From a checkpoint of a small mixture-of-experts model trained on Wikipedia.
Experts: 16 experts in each of 8 layers, 96 GeGLU neurons an expert, a shared expert of 128 neurons.
Below are experts of layer 2 (counted from 0) of a mixture-of-experts language model. Rows are named router (the router's row for the expert), down (a neuron's output weights, with its number) and show model dimensions 0-127. Each number is 128 + 24 x the weight over its row's rms, rounded and kept within 0 to 255. Numbers have three digits each.
After each expert's rows: a language model's description of what the expert responds to. This comes from a sample of Wikipedia text that the model never trained on.

# expert 10
router:109145123144136142140136156112127118092083161153126127107167136122147137137149130127146088103116129100126134084087107129106116131150113141147098145138126125133127144138187084122156151132133127121144122097137121112169168103157108124162114099117086093101124142122093102110072128143145178098182118101126129131123150090158114151159112129117118145129084116112164187089168149156138162150143
down5:100147150149144105112119147119138115126118082121119111122134123137159146133104113147117119104157110111117129111138074097164094113106146171119111128167129121141110063135118132129144158153108138164141143119121117136145185088111138115188150149120127135144109110140103148117142168120155067092130137094120155149111152078107080118169150137129103117126181107130155113149084131108133139167157
down6:101118146148145161142138128158124142171165160166124122121154130127138133123151088138146142120121086148113096173070119132184124140136072072079078115148123117147142122120142133119117129158114142119119144098054144154112115103117096136119165130113169088137139127136127107146120141185120139100179122140142144102113156154109168155152140124136114104135140098114148140124151122102126138133120
down7:133136096138154124075165094130119117126106132119156128114122090148093136124143150120173121070137132129163065141124164134126150085138138165126133113142136091098082095097110142126153126090118165126096098119108122167114120132132116137158130150131146145121112116134184170099085102148125162122133129105144144134150127127098137117167143129126139120156126136141119072116141055128151104151152
down8:119152101123127143168122088138114117128108121139100119162098125166150156122131104132092101110143074155129168150181124112111136104093110107158176119133124137135180112133140132111125146145121149113120144110120122097104139099110098127137125102158124121122111105108146104129083162111138102123072155099175121163126145126121100128122120126117083158101160155163081142157102194121139147121090
down9:109132130136139150136145149095113096128126095126150110135147134147119144172121085098138107116132146122134161126160085188118140120124154152144139156148120130140111110151099137141146081102146156185115122132103133174121131157146142168143113146125094176127111107122150188135126123080129123191156134118122147162115185112121145120124076124130134131109103103161110093092103089143101119126114
What it handles: Sentence-ending periods

# expert 15
router:095162116129178166144127193094137134133114097137121118133133110159147124120181119124122143111115120110109134100088117147139130141113156113117129156173126142111091129117159091128148107163126139138149147156155104126101146121154083128198118131157096099130149127122099088130128084164170124131156106080112105140118151131154138163134124125113111117161126125098123142064144175117121127097108
down0:142112154136137091119173121103127139131110125136139135154112122132165118165131127126140158132120166099172135131127129163116102125111098108136119122150132114131090160096185112128129094158204083153153110139139122158143142161138125104133139113132165091132110130103134141121142091165157108134141162109134114134092118084138157110139172132143103173076103160092173129122168101128122139139167
down1:183106141114125113124122103181126147088144157109113115111153172129128118131089137106123143111126122158077140129116141135156139160116111119121116135077118123137132137131143094121094089139184128128153150177137030120162102167137116125121120091131110124124109111074134118158127124141146100112144123135096121124097136149157139112132101128129111115116153115166135143146087131125117066147103
down2:094151096127108121171157131135123133103150080105123067157153095187075140115168127089149104133106103116114102115114077105084147095122129129123177133134133129074152119148147107102148144111117113139123107110159113157132147133154135131106112127121100121090145134116105082119137161174111127121118126118102147139137101142132143126143103131142149146111128141143158141089101137188146146165148
down3:099120145163127104154140160143122188149111151057171143142147151132141152079137116100107135110109120120155119109185174160084145124112093151161131129130122129133137130115142158107114107120153114117149099139172133171147125186165096148121155101153121149182145138149129120085134120138159093130098123125131151156127160131134134107109127137120163096124116133144126149135106130143113137173150
down4:166121093107146103145114150156125104162117151147135134142129138137127124131151154161114161097159117105099134094161158130126164129114074101136122113088123154113109135129140103114140093084151141167092106128093151175129148137140058132118123119119116102151122144159086124100054156160147151099139145124155136120129139151163133092115117126126119133127097130141125072085124133105160130094139
What it handles: Pronouns and common nouns

# expert 9
router:106210122143155133122181152106190113118118132125116102110124154142124143127137124142130106144134130119153148129087125136113130115143133124114110172146184118127179150120228104141116111143107098139135147120149103136136124105133134112158131116124121118111091128110085112102141108146175145152143089123159078147126154136149128146111136128067114169125118129139122163123130158138132147120129
down4:213121108085122105090117133146110145129147150176113115105139096120113104121127126109139160122131112115091099113164144141112147139142112108109120120117147110111131136131134193159151113136181146221137136092101163120091109123111112130130116119142123144144143121138148119099108152107120119100103134112118125160158150157105143109142103130115123106143105186071142118125145097129156139120110
down5:140127120141115087120136157146149071140129111119134106145146122123156111109142185118114122105145081123178118168097140151133125135129132153125120116154147146170131100158122129101119184154140130180101135068109125087117168096073152089120136124128148110107116130120104122142146129155117110103127168115109146110095119123138115108114113108146100172145144094175159135158177123122122095161133
down6:130129104125110171156120097155119114145157152114125117088121165081122132148133081105152073156144098144133117148095094138160114095143125119111099110143128106146140160145133127120138124137127080116108152124114143135156109089112097158114123093188127112136147149120086137155118141149149153132145127095148124155124179146143164130118078114134075107145115142164151180127167111104123113093153
down7:090117132103181142088120119124157138123143119125133151137099071137144137090142166141130131117086110156113117123069149103129130106153151133123126076094142123090092119075162136152159140122106111094110139166152128150134137146086135125142177149110135137122152126136182116094136148141121144133149107116113107076185126157128098101144135128119141119137105128102126115127139108114161141172081
down8:132152092089083133161158090111131131149143115117122121108101071110094110099144095151104108114156134161149120142180204119124113111151118132130137136103110130132120101121154128131111143125153103160162158106164097137123144127135079159145112118116100133099133082084157147175086101165114130150128110138170112164104155119151122138126128121123135144098131109120108167135107155122098114099114
What it handles: Infobox and table structure

# expert 12
router:128153131101170072110125141126129147089154142109161131114138145187121105131164135093136142125120167115105119083061112130109122123098127148133087200167116115143137156172164133130174124118143128156110133109131124149133137109123150162100099134127124141146098133118118129116097104117147148156138123054149115132080120129099084135112132124100110136155120141113150155110135125106156109103118
down0:079113111130124135085108129138140117123148141130132116143135136126136161118126126146178111101148150127182114158087089187110111113160115101096133125095136164170109106143172142132141123156181147170110169108124132147134132138137128122162136136116163111179118136122174179101106093156113099155145133136131106125119119123125160115104129138137126108094133106132116134130178061129094111136157
down1:146108092145135141126101150148114100126140127138133134128114156146114135173094153095143166116083129149076130126128132111149164142133154151148124129084127104103103122133117105124126157118129140046142130151118066115163120097155128102155106161113108150120100139122101119126139157116133137110094115140099130105112156115161113126082162116128125113094149143198119110107125145097134058107138
down2:089136123121136103164142126130120143117156090125111095126099111144131121139138139179133140118121137117169098171123109107075123084066169111136119130141127112098123124103135096107154137106152097083119161153114079161137110175089160142143113123094087120099117141120100094112107147133128118155105123095089144102139106130116084110143155130140159100181145121122150130077106144144134134119145
down3:087128165164146127161100147120093128136139124142135135168164113078128122131122116105095100151118120138099093168110123147146110135144112100159124111145138092081139130111120112140152099167122100123116100116105119142163199144115099094090124142171124089133169107140146113145142159165154121169130119124142097129111103127145177090104168130137137156127113119129104189126100136139123148136100
down4:172140133137139112177101144149100138130116164160147147117118088100100092131143122062149126152137099142084130078143110166119172119141118110136124126091120113158154145134118121097146103125122167206131091141140136121166148155122131123109130141088099133174143122131092147147171122101152140122114151132124158161141141153107135105101101135120132179132126162105134139093097116132143135105123
What it handles: Capitals in stats tables

# expert 11
router:098136127130151131152157112160131116096094150115096096128132160134139106154155124085125128109156131159160132101095093136103123157152135141132151166115128145137120172162146077123140118150137081113081136154095094100136164145133138118157109103121076118106130155114096114112140147144139176134141116074139095138138118134156170158144125129118117161123114131139177178099111135165113160089136
down4:112137129122149116110126118162119115133144117151099162096085127084102122140151084093123138105170134119080099112138099114145157117140105122074142117115132147139139131145124149133167162140131136216135113126094120176111116092102121172120136110142131114159117152133146108122107175112151132117126129117145129125115126174106127086130057124133111161148130147135106126110159100091116163159149
down5:142173159141136118109126131129135110081137113139148090118120153068159136139131123127136142112152091110120135131105154106117140119136159146131115117146130151178137089160128112126112196118164100172124130164095116139169136100144132119097122145118138135137104152120123143113114120137149113083134150105092133079137156107199082150182157134148091142125099084129151129138130137111156140099154
down6:113108128089092133094122132133117110167164135140138128078138124164124136147118132138101108080161123160161159112116137147102095113160136115143112090108132145159116152128143115118139118127171106133143150113085154167131163174135097163139169139100143107125153160119174120176136139147107111122123114093197135161104154116125138125100139134112168179110120102116130112147151111086143147159131
down7:083152104112152112097137126131131128116147123145099128126096133183120149127125132138172111091142132158099137131136133116126170136158148131130148100088127128130107135118121131116151141115132122140125124112172107170150100155116117130128128144173102146121150137123174189101112155177147116105180091119107152149126143159142158117121117123135132169145066113128095156143143070119206148134108
down8:114144094108092166130081116106110152115160193121125110143129159128115135102126145141080129133146117147130084139175117116141104110137102103123176134120129126077157128104109140123134107086136131093178150159134106123126151112129105138127141090149158114102132150143132115095091116160124133111090117145125105142113155166092105162144101116121116139100114127111132152115175178081104086155124
What it handles: Table pipes

# expert 2
router:130160127136163119178160170172119140095100123142152118111132127103108105123130142124129148136127146140177129092109140152090144132163139169086158167134130135118166153101182109153175128142092135128121148142129112131113158131129142133115156163134108102106090154116102121127111137150128148158145108052116126122152101162182176136150122127120135116152088135127120172118170113128107111113128
down0:113137109138124115135113131115146129089140104137164117122137102154127199145139136129126155135140119142160191157113130119115166128163148099088143115102130115093122139148133098138166135136102128130112148128178140124089131149174128165100152098168130092140151157103112174107105140107107093105099137170168122158145163129134151156100111134123139164097137149127126077135136080170115122143149
down1:159135177124116138129101166156126103095130158124065154091119151103109120165096138139178156136112118117085108093136135138176123153120108121153134134125123148119080119127115122125116172141150139107124211139109096126148132107135121136180171160084111151129099116115130136110153138143174146146102118126117154159099124138187168141117128116122139118165099115144129149131123148113138135142130
down2:072160082123130129170127105147111072107160077150150070114118148134164156119142114147158127124130125131128125124122098125110103135146115126118153141160133122112114143160100134111081112116134136132106095161133129125113122120106123182137139159137109088075118133144057129147138138140158138124102110115133156122156125152089138143139108139152171139109093129124101168121098147151109165174153
down3:145143162124167147129140137108095119117132173134148132155150134141165076090146115135146137150112133081117129154164102102150111142166103168127120134139133128134151124161101154131142150165095096108092093129163090147135112156147132118156132109100104100140161098111151154127125118146124123131100109152142168076159114139159122151126151129130152080130114101095135208118104107135138107162103
down4:162116104106127133135095082167135174130146134132084119141120135135097124132139130085139156104131106137129066095136131165112144112117132136123119138073127188119137162150139090123111143141117168149155108155128184112110092145173094125099126115140138169153168173121163198123131121110144136091135108128120110121107118157123134107142148131124132104150124172151103131101126119116133095133154
What it handles: Word-final suffix pieces

# expert 5
router:119140118118154098124156167125126091085126091121126112128141119121163114133136154146112119116127139128116152108092076183122149095107083112115079171141121103162158111137173102144158146152123116137148114125114093130151145080130113120176128113109094120110109129103133111083129129122165114154149130101123115131104185122122091158123096124112075158123115130150195152127134163121128156132145
down0:113106122109125104131145137117140157152129138132100126124130147141167140105156129151148134091128128095150149108143132159134099122130123121105107107110132114166125158134150087151136117142163102157135191103126155157153147118108115137132139099102131096143110142144181173093150082193137106098141119132133139130088148106155162134071171143134115134139105100103102115140184111118102119172183
down1:149111132114121112111107162159111171108140124077132139106090153121136096117065171139153144152121178142106140097136129141174153135129125120097174128118128107146131151124120096098130155128136115096159186126166071137098172137123130092142149170107109165133083175082127137111124158129144134096123124166097129158129134147115112102122150131127112135131171153114107130116111130149139124147120
down2:115152157135094131155152095154129118032141114134136109137140092133122121132144136094134160147132126104132097114112114117070153135085138095157106151129135163078159139108154163129119159164133108135134082146133102101129139106127135148080117127103124141108157129172107069122111128139102097127122136105110132122169150137136103094117149125141091133113159101087140152125100147168133109125125
down3:092115139130125137134110143139133126109141105113148112124177134156148127107145126079136103130138137112103143106148152171099173162077086125155174160119129068131172148103118148153130114119123148098105148115152126116147107153139123117109107134143144171188193116136133130131109143158148104120122143134077106102128110162104080081101154120131140092123112146111115169127106126122104157131126
down4:151118122079130108133144131155111141134110143159110136121110133157095140183160147112135113125177095138108137093156131143091132118161115111106106106122127112147113130158149145126148074083174108199102120119115107139102137167116107127120126093122136116136129153127090120106117130125131148089159129143184133119184167102111158125118121128111106125114148159067137144092146097132172134116117
What it handles: Name joins, articles

# expert 13
router:102159139130159127140142134090126111120128124150133124146176152100130110104131061108121125132111124150134155099073114151134144131173103094076181183131121142142161121122164148134147111170122107141129152118100125144114095144146142134140116134130117093118093133155112106151145103108159147127141101054115124159102122130163139107149128138107097181116139118130131182087135102121113157147140
down5:143161135112110115088105132135143161089125096114117112099135142105113056122135118128161133081121120123140152114107159125131134166162084146118116118150142112144120115154133139151115115121152160146142099150082112131170176139085122147098143093116159145111144153168115135128132119154139111140109118138082112104175129163121159104166090116137099104138163110147125118119112126120121137120215
down6:139130094083134135113132104153137143116169140120080112126078098091130174126128140099115152114111125111142135139102114148178140125109105123169121120170125137149137119126109115120173137129162130130116185081115179123137129120121091133110164136131148115194129131064123111150158146174110117099145132119134137082112141154119160169108141124122123185142101106105133141127140143152098153127110
down7:105150120095136137103167122162116097131131122173131134122093131137145151129118160126147141066126143192136086097109138133135131107190149136121158108124127167089093148102137124122171110106157111096108151140118104163160141159126133166135103119152136123149104118142133147119122108131117128131118126136096112170169096151132152070146141127130090107131104109132128079128150115116181177121111
down8:109132105124130114157103095142125143113103111118137137147088128169138137069122104143144152114114111109104146118165177121120127150126125098105115135095122107182140088110112120106094201145147104083151129106174076114122108123121087123167159139141115163132146102082151149169125149148116117126156147125141132139135152095159092141110144123116107131105114144130135168108122126154117131114065
down9:114138119097128083163091101120104144116118134154103104127175112118146127145149157149116104119122138137092155139171129147142166165188115133128143148135122153156108143086141116151086111142120065121106090162135145083120103175110158116134165129141149126097123131147081151059102113094108162130117118131112155133100168121131132119128103131136089151153132139119110153147114153136143112098136
What it handles: Adverb -ly, numbers, dates